config = dict(
    n_layer=11,
    n_experts=96,
    experts_per_token=6,
    d_expert=32,
    router_score='sigmoid',
    normalize_top_k=True,
    balance_loss=0.000694,
    balance_bias=True,
    lr_router=0.000513,
    norm_eps=1e-05,
    tie_embeddings='early',
    optimizer='muon',
    beta1=0.9,
    train_tokens=385700000,
    steps=6087,
)
Below are experts of layer 2 (counted from 0) of a mixture-of-experts language model. Rows are named router (the router's row for the expert), gate (a neuron's input weights, with its number), up (a neuron's input weights, with its number) and show model dimensions 0-127. Each number is 128 + 32 x the weight over its row's rms, rounded and kept within 0 to 255. Numbers have three digits each.
Before each expert's rows: a language model's description of what the expert responds to. This comes from a sample of Wikipedia text that the model never trained on.

# expert 4
It responds to: Place and nation words
router:113100131103128144153133165086127077154076096162109152104065120151121084151121171133106095142113162142142174094094137123110170063108123155148103138161063119122107108165159128141096152087134163121108160157100112161155109089146112200117176165131106142149100138063106140128112120147163160101078135174138134180117122109132137107070102143165189077213177183114046133047113131113169137148128
gate0:122168135129107106082114141104079123145192124105112174118111163093139185137139151124118134101125131167165182145101170119100147094156087182070129124129105138070153090125055106084166184103139140134175133160187092144129090114075130139134176175075148112105145128071142140138132159109074167105156083130090115185113119113105178099159077160133121101150147089169138152176195141131080087094184
up0:141158108206124133114158065163131110154065109153123129058164111146075133175152147163136132093124156086107143086114118108132145151115119164148118106162149108155162101129168101055159160064117100109139043125111107166079119169186138145099147149181152169157145154093133143135157100146116165119147120161140127197110150119165065108071153148167120105090198108137160164147141176105111179123099
gate1:125081139148124108150051085084152077104125144178156082103116168121094121089180084207104086114139152155137103099153135112077135146151149202113092130095154149111122112103131097150147158124086134119112114107156132128128096176130130095111175112050164086104154154104174204095147114173106080156109095184073143157088104152147126170107140110131094108068155094152144144148118095149097201135127
up1:146112125153148150172082082133081118104102159117144087143153128148161132124119119157072141149177077102110141132142147190100081094107158107166154194052131162177130181159152110104140121117112124127135130132063083083101135050105186087124102083068115104130142180134143158101130086135096138126105128174085121114078154138204096104150125118147047113082110104090135114090160121168127128135073
gate2:132112195055130150165172099133129134143057099122113127095145105133105099138085188163158170184193141154098132127073094109107178135138127156145132158119069158169139121128111167161142077151094112184119172102058146181132123127133088133133167093141125152100159150189164138136120180078124148110146146127184086172043150139113118103134098155110149094085164121130118132146107131170175137192130
up2:147158167079073165170188159101125116167045110116118085209145107135105100110124162165129091137132128145143201142140136155109133105133122145149127079162071128156147100108161133118114104093077165139092158115110185096177129090110174102131142139095103114139114186164125180084140111161140155108109164151098109116110107159131125137081126146215159099160181183119100089064136130176148170087124

# expert 29
It responds to: Capitalized word starts
router:099087132142139179139143072133139177155062104167108141119150118147132148121112184158123123162122132136145114079128085131113117097072081152204124089174147176120139098123119138136097160083135111144140167103142106116115126079154135102149153096118140155166106175155126137117056120101104166139037131161180115219164174113106138137153140160122159043186085170115090108106153157085156151118080
gate1:124123178164113148183159147077106084145085191092136079104141145090117193088163154113124163132136130145127132122133120145115053107155113124183183112151130183044100147120111117113121160151145123175122132110103111184177127140132105094140160142114135243146128149058067097101173197156155107124132082142128134124128083181128090136137124116134126127120178147059102077119122132132153136136149
up1:127081176124086152145097146157129149187120167075105087142158109132138152161130094107142136141135083134133122094148091127117088129143143122142153107175173112144154080072158090214065118145123099157137166090133076220132097114114119104114224096076123138114139173107128114123117180100145154159096081155137107149047135139094120133147144145140139177121094133125194149062131098074151131117169
gate2:140132136105186145127175192145165130115083100119113158182084134072103083183121098163134172179119094107121122137138078137120161121160160086095099148135164118168117142078127120195065072136120120200140115118101164158127137153153093143087146106160109111097144062102146110186202076133145166087077073094146092101171126152156171126165140156115151150114083116135131123168148096142090129091160
up2:154125144188070150107099100053188104141121116095148154087147179198141153137124122131128163097155155127049151078138221125091179138121081142142153166068153088106162147134129177159062158119121115149109124161118154108100109070132111109163158153148125174145078106105117101109144077111080116116119118134102211060117112103142129134127118161115112129115154128143085142138170135138172104088089
gate3:090085123110103096097189139114132116167136118096103105103169094125128094111089063070094171137132106160115113089114143137117090142116127111139191117112089152172131180136091155195118039094095122092116084155104084048087132149144178136092155150097133110164133134158108085157108163093116146196108075112132085119129161147081103089113124104098150161172127113115145092112083091141066153120069
up3:158126099082121137089125085102171098132147058149101138094133100151141100121110102148146065162107135096119160127131201127161080104143107114136136154123075101120170131138140110087134129109137105070107129087099153063140204149173150136138136116120060075135122115146112117097110149126187123088125084161097166051142167154106172167065125135149084120089169120150104149114060099156065201124156

# expert 7
It responds to: Given names, name starts
router:111096122119127165160101186143069109147108073151109112113152101090103134118090187110153108118152106167109132044129089195109140131101121160151141141167144157175157118145159183121150111102137106118109100123059108138081122132134131122106180102143148162168093130131102124138069098128113194132077110184138058163157157106076117109130140123082151036184125146150084109145091132081173118083078
gate1:121104110106153167105180117071155205082105148103109113176129128084124132072110153129159109110145138147122137177179140156110134108160165185164100108125135142130089143111119124126121061140136133136113078141090138166149159164186131117115131073134144152146095147150074103131146150129196078089106083161094175192047137134078075164135169129113187094107054124156142150192102162121125102145141
up1:147118098124105118166173193120064122094144114163129155114147179058163124120162071122086121172141110125122075129140144149168195094146125161095190164141174165168160203130124171181073066167150150160127131120141154116201146208127149127163113159108114084159198161163153112106090112159138117120139112108131136170124072117137113144152147192168148114148123139103130147135104094149122156157124
gate2:146100099058184133156178183138172160104155170115157149141097125191131155164123116160061178118137160122126128214139145106099176079101184121114101084088113067076137155140103110126149159149118154160127168093168166118197123164137140085150115132151128124129122118157142164176111148155115084112166114107130142099127095105108111148162159113090028140099118116110106090140136137158081092136192
up2:118132153147093129105070210089152110146148131065182166138176148118162118077166083140161151130098096143090075109123126063118112134108161154096195082168111111135119093120076075150122126146142116126157144172126123124141113224085118138079097193076191110112151104136139133160154179083158120173151125168149127107132132127167112104122124084107121128132157102100134153170111151149084211108140
gate3:105064078170090126142103126184191080100123118130106186129167110134157120125141137126165160117152150080140084102151159220130111115092078174112125182143181087071201103159158149167128128144113194146124121076112164147092159095125101161115095139138101160125099115104132081078108107163124107068106085140140151145105153088110176126185142131137137190154146169141100092085123129095100158145108
up3:099134118132141154107103080213046121170151068107188106118121110095116114138214130121110140096167071120137176085105123142156143127088082136115124089116123180155183079129121115117175145108190152102136128151133141104115132077139096159109143115109115142146125137168125163182097190145133138141077162144118105091073117095138197107158174090159178066120125121123094132102135139156113098059097

# expert 34
It responds to: Capital letters, acronyms
router:081136085145089183175114149079140136126146175104059154082159127162132086141160146153073113227172141160103078100144090062120161098114096101159140153133167142148100180208129116205169167109148129122125183136153080098141138103146190186115119085120128120133081130118091129145161129181144167133099151154147140132101124117129107122182091139107187117120157131081104151116137119134129158101114
gate3:124118092160097116104123123124105182106166108117127101133077121145096096068080160183158118158132123111144145114125125147149102106149131161108102155162152095131154071143118085100125088133166240115124041179180156102108094111090089142107157093104124160169144132151155172113072103090168161135128090185100016181122112127109092124151166111109079137112097154130102117110119101123148114155162
up3:089147131148151077150120168096128109143108208124148136103137132135150099085131124101124095123101106123104146138170152094165136147132050159122152109126096155190153163189163148095163145074155236099144185153102059106104123142152149210195126110157140077156137164124134135085141120104144101106139146091160063113189156136110139181156153106131099148139180152157091136095119140100090139148104
gate4:139130118115092110136108139118174138162144135109091155114111092108074105212075139155163143112168115136161112138115105045161153100128099093057075135167148138134091167114141152129131016097131199161161129174124119151115201097090157101160095075188134128165148143155126133124136167203155134183120101107117187160133148099133097145132114140109150156171109121122102100184149098127122108153142
up4:167175127091132170121153121122149158068089181128165108146148167097119066130145132113147119098099147117163128146137036059106148164098108129190078147142163102220145125096125104113115039113134102119146161099126170136156102113189082120118135116135115138148157118129123072138170141148080135177180090082137116087114121144111076079125150164157109168163181116124124080108108164110092131110081
gate5:108155180200127109122082130184114126092082154132114161076031133216089121086127134114146151135114114102117120164109088164133148133131143115137130145111165151129118187153145114182112172160118147181228155179161128088114145095106182160109121090107100127151150074092162106140108157192138162137152141102153109108122128159115130073139086101142159121129081158095113141201125110084095129117132
up5:106153072123138118113169113134123150119116135108122052097169123118101124191090081118107082112166106143141196084095097112117136101129090098099147140145084091150198105138095137114143165108105135146144152080041073139152152115122198138157077085115091098110088136155146093178125152142145101104136079099076130113081156079103139083119172100137180149160105130106123173112183171169149112184087

# expert 2
It responds to: Word-initial capital letters
router:102125072112155111106157125107102161129130093162092117106195152153084115092103122146063081138171110154135114069107105113117161088118104213148106128180150082126100089185077097159162163158128149144092188138130076137155093131151131163070129138090144146147116132102073169116124149175057171160126123141158127121191112085085162111129126154131180112081091086175099134090100153111132179143109
gate1:102168182147081151121136164138106152175116125135044083160177156211082152113096117110118099104100111155139137147122095139121105150165144153160140123135152081156130105186108083121115155141164136060169116111126163158150086159108101172114108164113132159098130142101104177124101135124131140200136050190114200171155099150149174080114117143146126152076159095144123121154126161133109214161149
up1:106156141074108191095110178095096099122116127138060119101131108111081062163099116184145099092127188145193157149093160113091137085106125102050104119112156120169144124156046141115048170155157146133135107137119134108158147140177070139104089139120130090156167108112081118148158139123083101133112097095140111159138128156137145088101152096120135055149118126182093113107155107198097169115142
gate2:150117119166093092118135106167191161180105154157157126100082106171112175137123110116153153116119105154105104102149132158134116138157115080134116173197115109143076123106088192091166182099126157190164144152097150111126054154137108151098134140149139161132156127150072175113185107153130090122151076170102144127074085101087120123091072181171155130097078140150127152133168147212107096076142
up2:142131131118134116097130151097103198036140075114059097065109120122101143071105135197097108133142089106069072122113131147112188198155137190123113168108085130150142131128132112167162123144163124091097166125065092141128105156126151146063102088120153117118138100157126121109146098144085097075108122118149135118124085139094169132158085139091153190142082110191127072107105109094088154146106
gate3:114186127093150151130156166137099140138143106130128127122065141133130172128148139120099135122106161121111183138102148119166069167143113153124125140153076122151154098110098095120140162127064120082076168150188101165105134158066109138076165086042181118093095167151106068146126121146054144154177137181113196121145134149089095122166149143136114111153112088160121082049147173112168129165180
up3:100140097077150155162093098134179063148156137139127110115078196152140108094181137070150094099139099156156113096150117121152160130120111187112105098151129110127105098124095139096104064111133128096129123139100086145142149108120061179123122215128122140158100112146165112101160150134106209157133093151189151174170110113055072093080109130175172102075161133122072122136159175134123120117082

# expert 6
It responds to: Capital word-start letters
router:118103075113118137162156147106128172122110161097081117103177146159075112092139157161097106153153089110143130125087119135161108100078114217154095197188106108098082157131109146153161155135122142068145131126126103119158137130136171170070082080061127184145088138105109151114158126150120168123099149153117119164197119057127087124097082201139150085154144098147116143140103134126136217123104
gate1:070117174123149189091091100149107196083086145122180156221152130081124134200092123168095128122117137112179141170173155160146153108099130111108144123101131128113080128115122095144090121149153086121143158115142097111194166101159112090211093091115127080130124066151132081120114116139131115150137119119126159153121079162142146118102151163159060168136121090061142145153090142136091151195116
up1:104154119197111166120133187181066117095111127199111140116170141144130080121190094152162154120150128170142131130159119136123082154105119102109128125180147146102133094177133137122099186197167175125082141174179075144099136198116100139122171141110108094113175092124117086062104076121148159059149134155115092139143065138169140152171133145046117147111130104091098111125112123170116148123105
gate2:107155119160120131117061171164186101121092143110170134100114109104137181255165140102074129091109134121166119107145134080091151063116107108073117158140130099119073080065120138152119165144111114153119022156187092108136079088114108155157120160162152133115109124139151163154101099115151155121167127140186131124169151101163144154118133142150154118110100163134099128126120133177096124126119
up2:120128144166183171143116076138079045140091103161174188133104140114164130185161117168140111086092153088115155087136128175103092135102175161072158140109126186141135112126129146215137085076135129158140126156141128094161160082102118154103108218165158153140167129177164166152064116142125134137126074108097145138093170104121180119125149126149140118081105172109117119103171137162162120147086
gate3:122145205102160124122132147117178137098115139142129103140146137147137159140114147143140095168089120131100161135112116152107117106072147168153122150167080119059201107085118111122135128136141108154151149154026123100117121082086120088067102094148108109133091123102126131117061137190108173097099035166128104167161133126148157155169123153149164123100073055095138128130165134200109093146191
up3:153133162090133154098102129130093127133099117053134130107111085132087112167166112196063138093120092131122188161099107123096131174085077145091142145064119132115203175181058172149139126109101215123117122151113097133106175193150117065090118104128123138086119128114116098130108110135161129150085096110145126156099135081133117146077109130105213150142102104141097107129192118150132188135123

# expert 25
It responds to: Digits and numbers
router:139156074168157184181092143043152120156146149094086146061089123148107040177156144085072137172180158136139082075151129041141126109137060110160152148109116114138114154131140104155173178130128138084123171152124111129154156089164179218091139119145104114118107141129123144132126097131147149159149124122136151146088154086112112135151119135140104099140165173117075173101115123168097113142157
gate0:111114103140099120085097123121099115150100078135129098124083134154078150141180148098129122159154196112113133122090158116111144120158164075158142111132100155071115123134125159160170217159145162152156130156152149141170159139076196155137115139157094082043133159168142143128173095103072095177117072172136092083092098153185120054153130083100118132092107123126091135119125163145186114182104
up0:158166088130145126082207105115198139091149085161142136107128129098112100178154160084159145205082094128117107124128074138143096159200103174136165120201104093110088117131105127125174204131103125080066127118062114112103164174104170205142097154149119122098161137110101142159096101116142120138166144104097179134131110166160115187143109160160188138119152120129142151143113145093140121104124
gate1:183119174123146138113156151207183137181090089223117142094122133117125114081116154188150189092071089127157105156116101162146121097150152162139119102151135126113121076120095201132118120074124110155097114094117129135100086137117085149109111163149084125136129061104166159125102160173073128094166188190173128132120083111149095160131124135160191149125138119115152143077127165148155076137109
up1:107159120157117108114063150152100150102109192144158135169148093110158126094174144151090138134047114139121134169149121168107065063101135099135190147164109115180187143099127147095142069147131167102165136146132088130153128109131152074076109121097110175135127175105168100144056139167145160108126147124141101135159130147102117121151153117186158059081041080133115114131133115118125119074058
gate2:162165148111101096113158143163094095115104082164153151169153134125104166075157100145153085095140084104107140141129095144128072181156184145107150141174112133184044154140065118152216094208096120116161150148155093105138153153071169061182125085091161096113132134145131099118140118147121099127166095102147128110106113148154118114119093106078108123083142159145108148106163162158100115049115
up2:188153125120165122117076138127107119156080147141127149120089144145087109171134099089143164154100093074168098112204152127079084120119103122114104132079077137112098136097178092113095134103144175096110215097143159099150118110110102152090145114151135081129076128147100092138164095114148151138122169099175168189038168127158065188156143121108133116139109101155078106137111087120046124129142

# expert 5
It responds to: Word-final before punctuation
router:123124137148054135110108122094106083161075129141127109154137111155144109153141145152146043139108142128122116089124141094179189098142114188151136145094149139034095183141152117206152121123145122136096152116124132135208176063115136180118201146138130110133113162113086159134126098130123143137126126114102152125131127113104141109119127142109094118113115190135108173054052067159146192167070
gate3:133143104141132121164163130118151159060183137151161105141145169142151154145066114119168159161159069159041196101113105094104126156170088137099147095190086143161080143157070179083198195123161098137148098102130089150092124159109155129111124126151152140147093099139124155093130138149086125146139099142146121147075135117082176161189104143135174109105148144119127152139120213112128083078136
up3:108105114110134154142089090131165118135154073103134097088138077130123123127127125145170186122148164096071138153120103143143170138151067224134112097104215154180125104116098094105086091162171171106185148088127114157189118103183096115114151106176133176082137156107092089128143056165130184171105158202147124133125146153163136119103114154161121064144162095127134163114139138156107128144117
gate4:100167187160198120118139112156140083132154120106129101194173124150135129093090144118127100113128105164100093049144116114143168111177108115123127087131182176091158152082125148130143066047123127134096154127102092106093087074140150174091142138097148080152076127158080124125108109120179163145082180112126151077071146156136089181110155084077093158193137137120134148133141173144170143108125
up4:123056122123106113188114114099092139116098127100140098177083109073197155125071118138118078134146130097144119170121136068171102101132125153158145172170100110149157148060141162112122134090119081117116125124131175150208118080116106171145108159136107134107141057126128094104088111076108162098126146142065174119173159128129194057126167149141155123101090216113157131123083141116114124118091
gate5:101060165082102149135111152131110088136091102113134165165067166139173141132127181099145150138163152133151118119079173124087115109102125112137136183106154157101187100154211143148163097117149066144123099093144183141052105139086108129124149104107121103147116110140087062203121138107097177120163181169095077125123102081133156134158123136141123114083147088066130058149116105130134135066110
up5:128163096153118127149170119119130160125194124147143119110154085093084100136137138164098118152125144105064170103119070142101061168206124101135157152163113165147115114107131124092142142135106113094133125162102162088087125156123167157163153083233178137191095086130094120133127154117135056124198121106112105135145183170126155094142075129131187106111196150142075099120157108128087151170143

# expert 60
It responds to: Foreign and unusual word starts
router:075107142133157182127126142129164133169051158128141135127170120102097149119136185177118142125142139170137137048117151145130116113092155164157102132147127121134043080131168136131118133166140134112134107094105085134148142072111170128113123073105124158183119097131118159114107078120107141142065149204164130213145174119109179115150156148089119085169063128112107121050173125082152120094070
gate1:166143150153176119087118090145095088115167081092142149117106090227149076063074126131160125130121103122096143113119098183150098123114151119164169146158137151093073135128207131113082096164105093090059135125114134103150150158129119137094129150141155210103192168136096120133081111114137132102126102113077138077108113158133095080129060074157152129165141097106165112135103148076084136103119
up1:184093092070107081108150125134107049106134156132097114101143169141149134137145088140162150079106133102135127153145189100126184071141123126076145119096168136090155159093108174135199130085062122109163161188122078127118110179137109119114201149130138199116184120140130160133102126121123153109189134070160147079124092131195145078141143106095115164101125112136138189152083107141146136153158
gate2:088097152122131163161123140150117133139116156105185161168127108082122107078156178129130198137124139159154100140113188116092134139123154115190093138159116135151071113115164114176155150146150106114148104156116134143147162099104067178206143187134129146144079151108136204161109101115109133173109119215155100214121144117147180107197159131096163123084106155139147167147153100135176159149076
up2:185129117157177149136138159093086061102175084164087121079124110209141111100139113098147109115149130133171145137167095143116105150104087127122154145106137151064135083183068154087129112078096084081140172109171110152080103164170142092161120130138148149157154096100090058106125099103139123158169154069104138096129088151105111136136144075186123150141110176122064116093113152140087085121182
gate3:190158099142147223146114141163110140156116174092099093146112128141160148128096117168114136114139176126091171166177138149066100129157228188119126078159117144149146105112101077133119123103129130134143099121110085177115187131099170141145145114149099140114094117077142162112149115107077123142095074156102099149154144166107173166139171118109086116131129108111111091089235104093063135138128
up3:111081156089117156110139140148136129142080108120113109132098117154119091132138122165145121105129101141113173172148108113115172109092133077144105091157032194121121153138120117130133149119138204170106087177100121170106142085114146200183145079098110141113135138074171102122079181096125134185139051131093098120144142175036149111104145139097200179090127154126107143126071145132181120143114

# expert 31
It responds to: List separators, conjunctions
router:173154115123093138158164192111165103114151089154091133105117103092138137152102116174138072126162130125123168128148158144140165139165135191112131186090084112103161189169114108119166103149136125125107096132045131150110095193150126140113100149118140159102130100103140156152190084210103202148104092187138199093147126114125104108132158096116143147080162111128111173133112127158061202131083
gate0:115123175140074092148168121176118141129139145187183102171131173085147091124105110129133165150102149155135171161127114120110119092144158102123133160142140126129154095140147161089114119173087074123106203117255131185108147083137130095138103164134123081154138122138132151166154158170092164121158064087142134098144170137118129098134139131104098141103148095120131172060103099109069152123199
up0:117119140116133098141131056195132123133070111124161141139119111128047124118121155098092196096084149104104158133135110139130109208098083108187124131100095136149105104131108122127120147055059183110124171138218134168112105049171142103137161099098125119118098095128140116092119140102152134200070157114137144209157100154121103131147099098136140149138115145135151095134188117064130102128132
gate1:101112190102094118188096150080093075159119074168098117101096169141057133081130107116098136141161128106109129134098198173097163169114117123174108113181152167138049166103195104155094115122136087147150116192126139102184127154094112110148143074092162183136141122158099092137090027116137117133112153151149132131133116120148119124160155101080092117097098119138130152116154105164151125172177
up1:133093164143152136162089146160128085147133091105142169140147115180125076126084095130128139116095064105093130138120144102108088121072104169127196164146176202110114080091103156138149122149110143106096130094121153119111152124066110129112142088126155118121128173112095102131167091133183059066166160160087155177155152139103180161143100183065090152211083137126152107138107162125134057120146
gate2:111171189144103103137183105150175143162146063164066110146126083219064159114114119138130129125211128126103103114202161172201173108156077146143166132136128092122098157126093125112112115120161159095164100141184129098085098129147087088150121172129129186113137103066163145137159105103163139115134077136129114098107167127102135173133132150112120112094078165168079085127138118146126173143133
up2:153121139091138143088083121088098112149124129120127116118154101151089108151196115127194142117101115134192070156139148155092045110107092119168052156125100191052180146147162125207101131136124119147117076130195162092132133122097107135154131128099119105124163133168154081143096144159126121147057158054152132185120081154133113124136202116130166091134136107111118132088160123130174157149113

# expert 3
It responds to: Sentence-ending punctuation
router:157158170142069118087121106098153098125131114109113140161120115103131117183140092115124068128163127091149159070181111120216146135160116207138110132102116142076110205192132142156167109107136110128074114117107096109142197093154160143139148101125140126157104127134120148166119110179107139175094179168134151114113129084076096120101172094109139127068126194143143173103110094164146203138070
gate1:152133147113153107093118127143189146100126137067174114102161091158187110129194118133092100091161125162129111107137167114224132095158144087083155090102120146139212073136126140061092119146165097136076092151124161150136124061115097126116142131132117115156068121105109158140135117125153207142095116063161168094157125121130081157115163104147140102095108094114074089088106125174183095142124
up1:129131118121130117115119069135111153126140151050159142120068105182088117156108150075105143119090162148072113146163128103171143077159058136200102138154142192124132151153178119087104135123120103124114137122126152154103138084178199100124106157150092079134132137046140102152108110102078170100121116113126131163072183140144107071073146053104127133082080106102148119092121138096175121175119
gate2:183157116175135125090088124186197140164207133133110133141114059161080118167103150195071113125099135177135136153159123108141123146153130098110110151138123126127138086109069134118114154117128131123129175108066114143125148118152188105113156127157198139091073145177127178151107093162096103135110088128097084148109074057112054154096087122111083114113141128164082074117121108144066113116129
up2:111172115188136216115106163132124152129104177128097157136106092190182127172135158128129191125087165105074114122147102173133098103077124133167174136142173146169189148184177157130115105153108094186138078113122103164085090113160105172093158176116162089098163115151155144109149131088146117109164082069122084169131128129152124135142104127146149076088192161091104137160093120086143120146096
gate3:181161176182158131151129141164145095175150107120059137104133117164125199116104163129144113157187114114155140126142192089137136140135036169155146048141105115101126182176116106166136067098096106136122108140084097144067155106121137105134104177139138061109117149147142118169122021122145158142099122107086128103132197152161148162127175120103119112098143120137107130141146141152185130117164
up3:082134091122114121160167121151183074100091127140146120128160107171127072138087128087214153108093142142141115088109134199124120093147176091168092245145107116147120123067129159099105150109112156132054136108152083113112128093128091165130105132094104186131109155145168155097125119175096117148071070153141139116149149158106152139127117104132116091164204080103162124133107096117119166114078

# expert 32
It responds to: Word-initial letters after hyphens
router:107086064125131122165154137097154138113104163074095099113130181157088098116126136126101072146139079131161147101091081085142119094098108215163095209172132079115079107152133114141157166143105142116129171127142090138142103120143173174070101092068104190147100145105143144099162170156139165123122133153136127137219130092141146125088095178164150098125097107142137129119097126147136219162119
gate1:064177157090088170144148101116147132131179083111130128157159166176094128145093163138144134114143141085122109151133167185147103208188103104113138123152164157091135146083143108115157077084130093172136126084088155146117122114163050101168062176139152146214132144138128157170111163134158152153187135130100132154142113147096128133133138096109106096100152203117077178113157114181155125079145
up1:102154084199130155202158104102085127157165166108109149108111101120181141095163151073148181125098118148126145108155126059132105109121185127109170098148145115178120090124223138126157104189110097155178137189113153158147180139090192181098149152143117103151080084107108090112139103146178123128087094146160170099150099169157103111122140124119141085137103146117119102177161179126161166126116
gate2:170215127087175165136122108167116060114145146139129146136076122077138164158154113142159099108135128096121168140160129124151113090106141150126153128127153129145108051129142137135148062174101147138137113132173178138116117145076101137143160145097131094152121077184080072114176109038098076124170144149162116159160097118095142119152024127134145101125167082163162099126072105146073113127116
up2:127223131093120122118097161122129140110179101177126179172155127100118103141067170129101168090145112112155129092186172186159099177099134100076139125075100138114097057103103122112168110137112161128090118121085140110105154111214103125132193132125152125149157091163133115158152121144173108130126111147134091092080136131098137137163157053165146170109148197166139100085114161144164135148070
gate3:113126147113141074124124176132085138170123139142120135094141057173135111176116118127068142086122151132091072126114097139088154108152195101098118119130144078154178160105056134127118021122115108161147131108122157078127112120087137172090117110132155079215103097166105150109196179125158160146144130150135103136155159167088124160137172137185111155123176119157141135118206155133113122086091
up3:169131128139123140177144121130146139152118147126151103157160113153128144170155164130146145116135106160088208132106115100107120124170082077107119110094125102144118154072145174122117156116103102146123140115121124129122101138127188146150139140104082048172197178153147136165142204152145160190117174074139157143109137094072126156082138165226051126175078131149167141145174140175135161102071

# expert 35
It responds to: Table rows and headers
router:119132104157089139204173116086131077135137125138101109055114110119053105147108209123069103179163112134125079056115215148163138109107136172109088141117127159103037171148135099181100124127118166143098111105129085134164105075139150167044116071129113165138122110120129127108120178131143184135136130151123107113152144132130136120127144115151179140090128158190114155097100096128109146129142
gate6:099123196117075104141113105105100053138122151195148119116176113190074141153128170156137118080135127110084140103113090168193112130104098163107183118126169152148115110164095117121155123152081124142104106126143131149169097168141107133181141134116076102117202103108115138156110081158167075096085119161151110043163163084131154152074154177132102092133156124091139138123196157081142174130126
up6:121118157107101207119108146126043122079144132079122115075130158192089144127121093204129141094176093132101124196151085166173104131109096147117134166130134147203115112104136122184131144177110096135081122180131126108107094080102186135168148068138137151178187136066192085128115131141158137106162109104131100122137081181146164143146155162142096078115106107158165127139132128119148113119102
gate7:111141074132122107147166134067123133109141135123121070100185177096141179137104109145103034134103114098074135157168159149087190138131125070149148161190128125119123156107113156128086096132120144102079149165124128126169098114144091126164103122166139112111164055133102061124151152091108181158123084143107148157111133136193095127107164199075123087165215095137123159131149162161160144124128
up7:116193111130089093131122136102131109153123060104089114093079194155149126107139106137109121096126097120189142098156182114143132089173146087134132167083184111149110181118132225132131130137122094138179118092179133178089171171074136144082209088154118149086186168134158153121104133139109150145132143189124126155191127159140158168116087115167146141122136140136145166172114168119073118087131
gate8:141174126138088141152113136172147172103131078110148090092184168123149140156154145145112055172168096147108097134101139185173157140086135114133178120143157122100135152158100139150046101080089081131162106169077165222169109095124089124209119113171117126074150122130160197122118101130076188145129134080148124139125124106102123115109095104129153089134169128184139067122129128147140110146095
up8:054136142110126110127163174112141109092079148156175117127117101111114106093162084114130155139179142102109118081070101169107099162187150162152163104090118158145137083133092144188100161073137096095108079128119167163128118128157139159161188127080109073115136215173108132196098122113103097198129118135094166103130130086139113127158142131091096079110217124146160131141117122106142100070116

# expert 48
It responds to: Numbers in tables
router:099121114096163165178162144147133089111112097153074178083150201132061078110175184133076098147128127114158089059130150142125152138118103111114085119186130117102117102145151156154154141105113166117086112054092105165152141084127137172071087106080128142169106121133133099158126088176130180119186123085137122133079157098169146123141114136121119130138156079190063116060100146097120099113162
gate4:110161120196151100172095144117085130177082181093085121139193098065067164173117102110122110143074140129161174138117061146122132098131165154136108141120137118155133104200064135108115138224181078101176107109105130100113118118136104090127175092102082105152176151139144150094154121125091126124106135147113163160132184113169162130122107123160124052168112149119141110091161104075113160145111
up4:153134147074174115119157060129147120104071092145117166120157141082136106041134139179158132135060154212164096130102146163151158114095102093153155111122146116109143135110209091122131099106087144140118121173088133113129124083135105146085146171125131181129043139109114151176173118088067118120136112160144126124134190071137077135141103100145087150139158033125128105105131132104140094132124
gate5:109167128165135128143087167134091073109100100092103172160132098146131106129110150096135187116189111098073081092147105137126154174124136100123083163146051119130061099168129193128171132165171187123064061132077144169107142125076109137112069114143134164201135104172082149151136098138141133109149124059098112115160132128129138175174119123164125080122130122152127139135096137102160057129154
up5:177176148170151132138176089196110125157113171121131126136112142145110140086128123164108097128073116160037116157167145136069095086160133122198086127083132168200088149148181138088062138126086140118083150158135141134088130119138102113070104131091146092111120181142130151085161102104104157079081152092134170118115184136127152098158109100141166157098079139136110136068169117116161166152166
gate6:138083174120176112137032077090137085097138138148103117115142167112168140173140078162061069111106123096141137155150175112168101096112086101157146128115105097146152126141134158136141156163065114118128118154162190127123110106116103127173117122161104130095145098076126099099091145170119151084113117102137136178180103115091137229164112133027209104118143118147103116152135149138157160136128
up6:105104149126134111142146105145103094150139088086095152118152139163096138098153143142051158112098144115095133113175172085110109116130122098111173180121128133047129154121114153175182111133098094087175165156168141080178112051178118134154106065158169158092129110100084150157126146091080161087138123138099135188142159150176136129144126075052153091172126097113094109130123138036132142099106